Experts of a small language model.
Experts: 128 experts in each of 9 layers, 32 GELU neurons an expert, 6 picks a token, a sigmoid router.
Below are experts of layer 2 (counted from 0) of a mixture-of-experts language model. Rows are named router (the router's row for the expert), up (a neuron's input weights, with its number), down (a neuron's output weights, with its number) and show model dimensions 0-159. Each number is 500 + 50 x the weight over its row's rms, rounded and kept within 0 to 999. Numbers have three digits each.
Before each expert's rows: "comes after" lists some tokens at least twice as common just before its tokens as in all text. This comes from a sample of Wikipedia text that the model never trained on. Tokens count by the router's weight.

# expert 34
comes after: " |", "|", " in", " on", ";", "In"
router:527496504449435491469444466525506535400557470629519523533498581552475409534443530423545432546442513527423470555585474428504505446468505490511496512456553515547495493512530512521470464551554552542519496434589443528522503580566530421545564528513471447546481537580536506537525522557476554500589452529566456502509520444503497431406497536474459391543452442432418461460421511485546441559557513475568448528579549422496571409466606482473407522422467475395572575498408455467532526504468522
up0:484520429463440560421457553567608467544476524559497510526387525467424442496513509514483515522500525412543510559634536408490453513442439411522417528511463494490580537539488490579460481549451502398499459516513532543491618496544491374437505481513489370443516439539519521487508517464577515521527538575552395448466572453491493500478530443555472529506510540502429567542537546521619532501556537493472514612569469484494434451528476420571502459485520470460537557461429447481583544509474480
down0:501475534464520469583471536449461503474468530578466568520431468558478474455545418440525454588497441464467473538542451467607572433438472440479458486597484499541548500534455495535513481464505520482457432482475496494503450504568515428454481516358498512555444452565547533511611498498430545526510448665612468566462520491466487481564455364464392458528547486621545485492487521501410467509456582454529499510561505549457466536520485556556579469525425490561543462509528478494504582591523488
up1:540497489538554520468460568467447501472424516553571475449565539515511575438455485515433493503508588528492480537518511425549598503513445569431458477389424549420452406502505609514467576479485473499493498567503443439426504607511446427443436496458502411514546541481478569553598501538448492531522501504513433506443557532459502551528533434475546500478477390426483541549507507527517470552628540594473487536465383478530478490521402457512518488436486624440506537463541548402494555473507441
down1:452445462521551531506470483518515560427482552449461543506551541530479401440541467433448528529502619439437610502586554470540473425487574463456479440552489507451491493557488521472426467520476493559550410480515518515500642476521452485414497495414636448607415572507508593511561479552496467585553489547586469581490504447501453590450466495391441412447554483546466511532436550525457563492457479530477532530552522471477537488500429503519557611484501491470554482443458511451474465477455508
up2:514407454470514554531475517531504527429455567521516543513497492563489494528448509476541509514608428484467492525634473516662457433418477524489416510475565583423473442423514476532476497546541485535512465553507382496496420504480532431614556499535420381546465491497550527538571511558517499500631467587440550431506517427498607506462501523505488500472525502447462493447493466505457546538501521493532464516502486455582563383484510410424409537462425510493531573538539464482553458543474517
down2:496539484490507463560497561572426443451472451492439512519516535450552523557524472519432567549396461532568442538516563435414509529500484577467434436466369460591500531491490481498510529498509479572514430484503475472482563561585554506507533607519595497495434524485387576598594460419538525585566476434554521521458450460545461541535520428588514502506482474461489533549434457428441448568547508503612429477581551473440517497478604522457457485435468471493546533488489508422491481485419450
up3:463403585399466552531485590488488545477490569526484507482548465482452529523480484491498527510453496522554566518508468442571491512494466413466517470425566564526368513555497567492405475518514569535471450449513478457556389474538516539601480524519473471528461447511495610570593553482486441526636388502461543436465482468472585525562505549561468502630471501433460459499474540480547522568557458500577493534488540569602500455511477405408469475483432516498478455503431523434542570478487546
down3:528415518489470515538449497535547472524460540631528504482546578595454483447442520438505453526473454491474515473593514480588509491496457451469524449510519552521531543442439530599414532527513497474477489462512446414510501543517494587500486561456527528509454628475421503502636591494532503457529394518540488444482559481425493626500568498580497463553533423524482546525366469578430518584548389496520451479392488450466467416483521453523539528469453564442535503517504495427552524554486479
up4:594481450516480504488552505530493471414498526525391521536486488487471414552468516490489428520525503546417498461452561494515517514534477495509470576509595446470527463497496510562521518454465547482506500428460514527544564516579449517568502518522571532565536494517487507538500520490422401495588357487447375536452490503478507628477492516562522596521508460560469547470536492469574456497520488537606471577465428363464529521545545406433392481478489471405540459484396522553584522524490630
down4:422504522569472507445418429483543509521500461535532418388546546491534480486521475552545527358577499491524525439396523527522446614534471457524550413464556580567473534509477515500512412442468512509464619438439530503474553465490469541537462383495495418409514526529500521567491588571435460547493479463568474458520521505546524395498571462484515421492500457481530499513572516492502537511477538507507503473529593448412500559341516570539513427547517450484492512543536482448591460567498556
up5:582499483403507476541471469452444541386562540505491534489466466536468383545469520519464385518534475422477502453442476566515538467519548545527431606526510471516565501346439555521403402550514458499462485497593504439459481563516506513516485478483500521508481521609472492566558517579468417540437474530547520514471477460520412516415497433561485542433554416560500516451564494545496487543599498492511401545540508461556522527481620488524489498463537496377480490504409413503480460546450516
down5:510515477499543505470463504483546476487387460451629540453456536591447477548533469485507451399511543587457514494495526520528418428430512491444437553517524531508526549479482523443445522481456437490437518496576454478443527566447517519598481383551523512395546488536534541497531508586523509465407521466534456512535441537545500472534419435487585570554498594617503446482360562513402471445463491564551495501496519473473555447528588414573540561538501554454589497434569474454469488539504494

# expert 3
comes after: "\n", " of", " such", " well", " along", " as"
router:481494553480533514530508582551595563496497518532529590449550565487345499567405518425472410551476500519460440554544442443484501459436456499514522505454503462502475492528606510546517525504546607573549443490531408497448461553505507441576519552508507472460487345407548600564421508514509506586554481508541500521412468461521511559523494519467449393493507565419424438495497475423499487537424547510551412546496476508440577489513482458437575521509451446437528528543436491431467491544499495
up0:444413500452625468482510508473489508533501433555484560484484519512473474457477505503474492576433491488502467561510422511493432502502486531579521424485458422546459591362549505522529479534468628432489434496529460415484465541460566486544541619419444455404477441507517572568506560468627511578485489525629528457409431439490540502487459562434456437509478486524483486598520496467502522505445527450570413577475419512574526510435560442548543449545484464442521515556500517503497445545492473
down0:575537571553460593499521491527454470447500471425508477532519533442498501502434597561441451483508510621509519410472550502472550378498370512455576546547467430585501619501482512506515519486530446514496455555529422509499439493505491530475503474593519477519417464529550482498483533394559554491501477523463483495520576538519393524518439509499583532528425505495465374535529466482524565496484452514426512526492458528411479516510502447469551439539461666418439436490564476536530557504598439
up1:427478533467503420520488544596498488487547493437516420464540548509460395503420506465585479485421535470482442500533435512451465430405493538498412404526523603592513562601383558506515596487490508453509445490541499429519502475512470506491547473455547505506460513488468459533506473450431542591503523536572510491541482565506398430425420429532590561503541495484493464591544575490584561479530513450490515436553525502434456515494609524498485479554521554379482508597504563596489509507469540
down1:420456524544430577491483520443519404407512393472556487494507564499511526543419598459523408476480529556516489396560500535506474490437541517585575554532551547570394546458458562538508473561491495468519560488544534519506395520521484509484541487568468492529518535431459512590545464489440568477478470479550434492434460564599426502448386528436476488494440492444492402559507502430490491529489545610623516505502479462541490350474491420525530482469496494556523460545491595523508500470485548
up2:434465521560519488530399519533555576407492537546505488438574540665491502563445473464487506574471440570505491581563515426536484419457388502471523446493573534411423460542468453629541506576571513535543522476484445497529438531456431489511600465516448451556401493538455465525445535491604437589552453516509506443526531434439493494573488524502526491467492501458492508412483506415529552531477551405509527503494509463510463485386507529525511513465473494422607475541483493497480564537471570
down2:429452464485457472494461548499495536539457512463504511455511483517548577589528457598388444500470461488556432539471502492361606432476514466491545544488490472545413485534494502489491537562510527476459478501481443501495425603571567389642449519553566535513465561477433449558475540464597486449501449569479543508534514547524444493461463623498452457573473490487458539497551493507531445523451484435555478417503523615446589439480510459475519440474576496463503508644464556484478594477486485
up3:512564517531477487469636393536474548529509515525480536517460509511447397479486349441538540566478496472525545515512527474404482523489526443498386522404509557557472573509547393491524532436501586539526487507433491424533516521488502452534471525538518504472503449468618532472512460434463440519481485581484560503399522557573546591447381519428442585505527571474473509490553422437492552529484569452497534454532480490454461452452598491468507491540531420499579520444536522422497484483398563
down3:542466536515523523467404591449473432551472483424492525529539465472442519477497548509445473515501567369505481505575496546441534565489552456489530502501493520521559474479487506485526482463545476448459507477492512495543533600493480595551549419526596519531547553532415449512548506547502448568547521569494563564503572441428362462384548542461521528407396473398454533473582427547504390572575453514577552555453482447553467453473391429465492529452462508506583457568512483527500501501558511
up4:538467512424430459509594510506602510468513504569471495505551539456526471494457482490423448497541477487477559479529531478486537504386455489475451462535564430525496465413579476541512457489486527479537506469469441529573436635536483536534477540593524442558492553525581508568576508408439573514616426639478535404560531521482494468512452468421434474511569456454490502519423446367487442535489431514513372523554508469543521478488516504455484477398421514477595539533549510521493572535529512
down4:424492549424496523499525492522545487443516508464457553442532516471516524477453478510500557480491510513442465524465465500473503555548513579475526604461539424527424482477490575461451573465440559540585581572336474457507481519582470489512453477486541457544496426440569539518451471530388497430527514537489543505501559534467449546558514496564461597509426518502475471519466608531515479454477404506505501539547557531541480516501386488619514502410630469454627455575499527430465550534460381
up5:512498476496486519490417496509544586424458597475463547508427543523404594629488583467468460547557433478490529542524493439539495498456500543543485497482523456412551396458487419537538454573542545552474531479576443499424524492491508524530512490596471403551420529607500473557563508468545533561524447502547483474482514449490490499417485585432547506465479442505460517496487413528510576557516531473510385546446453450516458491527513408488586498425483499471525654522447461529409453605487490
down5:442473496495472498505447502540542472446457355468521586524578467545543523584421450475460465540558500522438443540647508487483467548458442592503440507491510457528451546534552494539532543541455603400471570403480470488495454569534507524533569517600564499508482540449486500522561462556492510513510387595481464493443479544439506518446518498491514593555457503401378497446471469543593508591506441472524494558472522499535489417496427429474537492499484539473549462613475553439461491487403497

# expert 87
comes after: " |", "|", ":", " 1,", " $", " 6"
router:505497431492421476531474491505608528425473494592479487538508521482459472569451565427523499618457488572455429519548457497478445499511495427503506542516526432521470471553508433551514498572534458511519464419574420541593532543547484473521602609507499462466479543521524497590497515423432461578647456552552510407453472487501533528423515540504577443530463500385450533511382454469548468536532464522619424555481433442492478432501507434443530536426493466475531529551524540481529554509412508
up0:528520460476528558476446513487546488395485482471438502492506482541555502591487552442542420569642435550612503538518531499525483479477541491511410498513493434474392481543431447509443518566539469446531492547453472451486525532492515487563455464536471406473492558436473513564589504519524480502520456537453460604559503444400412463504534443506586497566596486533515477466399456528514449508480573490438340530517525456487471423489433409495536538630511495443530583539573544546482478521473477
down0:549512449424472464413578512422534505491584481469463487518477468501493529471520505422607431575518493585549475523437504486402546517593509462470403492554468520479463420518457535490555585465508509472525577449485496444482463546532512578484449393479499530564471532497474421524526524570513462379506481491494537519487512515457470520503585523522558404471611550591554504416458513379518436477431482469510410525457526481486496529477508470594528583503440565514498512597617518444481600573560490
up1:511437473518473504439463479514562503453503434455561520489485459511509530489518461453387528467528572459396490424378434559520541499477479540480529578543494464428550373400631515445540441540521464508539583555526476501494516434572583478443478505548534376518504487615489524567487524517502513598476494490536484525453527510531447552413548569528472510481494530517474481551529479559596439513569576513473417591499483569573514508504430357535540458460545495489497501578538441509538466546472438
down1:577600458493527471480565472468460441520492482504436438480463410419485503512568534474548512551453546572478453573439498600559533447509494443471520480544530374463482489553489434504568428536443400518446394421512559550520482649486583611498470519513462557444547536460452484455518429519423487534543453580464471461491429441453607421449551495516463469545521514453514546543539504422521517511529520511524519559530395587505521473522548497587529496484579450510461556519439563513429505521467474
up2:563494447416442442512559555533469517500343544576441559506531463528524446513427346528493497594534431529507497538542480440540559450476435441450425600485577500450482448399517547551496487504551512499541488447548425513612526465555497476584512500562602509481497476415481540585526632478390437541630419559492471477465569463450482491537511578463489502514491452487461496503527505521550493508462468476547483457507531582560516499511503481477524487501428508461530489504518550423548521465474565
down2:526432537458493463515461431460461495408498495619424546536493511516447487542433422417454437509589499518477534458563463513499451448408486514520480502425506471488528442494540616551435545547608533481488506390529465432570529499575550455496583598537581483576464555471506623486543523519500514519591464475500538448517524478415396511530488594505507496477517505481439542486513499486523527573444461481587389525488502577536480412516601489422518570425426535427581504488491531473464484494485502
up3:419474498576581526478511521505591562512540468474520486478562522495498577595432538536508349500481536475440585513583455565503453513417523670561520560511444498503466479538486497527490531486496449508487502508551452423522539472501551522484501509468520432506504498391499528515551425519609395545383490500393500504502493486451417554424525556513496528595540471542471528529452454581557519521487486463564512518424461592499485462507529437424495463573523453453490491505574468512589519478376447
down3:492552433578514500365486507522505460428500504468474380515466513495507503470567470481577573454485546472442522505488545501494490470521441468504508471474654454506438414548482461514484528451557530460589582628493491524450515512501494612445572513474433498437645431544517487481482501517497565548498515512510522477520415426497483477504508471465541578534460562546524488510370468615517523410530527566461495480442458438456577543462564558577564549498499486538578484452511497440458443475461395
up4:516501526534456581585528519475532526500482482483468510526628421425473496485563555544408501490507535469507629503555459519468447505510473525438549514468534437523461528559453520473536519520527505444478504525495430513422390526504590482512529558520478486456519573388470540438454471444505606483520540473442483490532489580516439609520564505511606454506449471408507544515520492425471428531543569409467490481388578454563465501497514546411398402448498542430534509495547502535607474556453595
down4:425558498628489538540462463513500523548539517554419518531462500589411564461545537513548512418561423597539483490464487452592565472532392511477444444477521434457577424485558497401505506450562437491426556483500568501435614486488508430496517509499473485435490428532503425537548544543620464418432423498544468537530446408554499496507478485589421521465514554512509553464488498527545545477445446539495485488531437551476546520540478490461540468503551543476458595441592451426579475511578516
up5:508483489578541457501458607472359535594507605477462497491378433510487551430520435521388507515547601543439423511444405574575512471408493466488448455417480540439494459520455571451524499474506499477548468454385461492526489472526528448488475481455526590455429458473486572483420558455442492539514456487507456590528494513523573448499449548453494506484499483486530506628585610482493529518582592459463522467539567515551481506467465467557519505496454456476494518598482533512482417485531471
down5:452507442488561558588506544468388476514414490450538527530462512421455409490510405534636398489470493480514505513437512461635483506459404497454426456443483544494538498539499518471431473521510539500509575545433479421581510489534480569504474509491491534499393480508573440523537509500592476534546462426581476567517475561434546522485436431567461591485564481505568533583477497451471531593478562521482509527460560485524504524435518474537448409614458521499476488567527474523495463448630452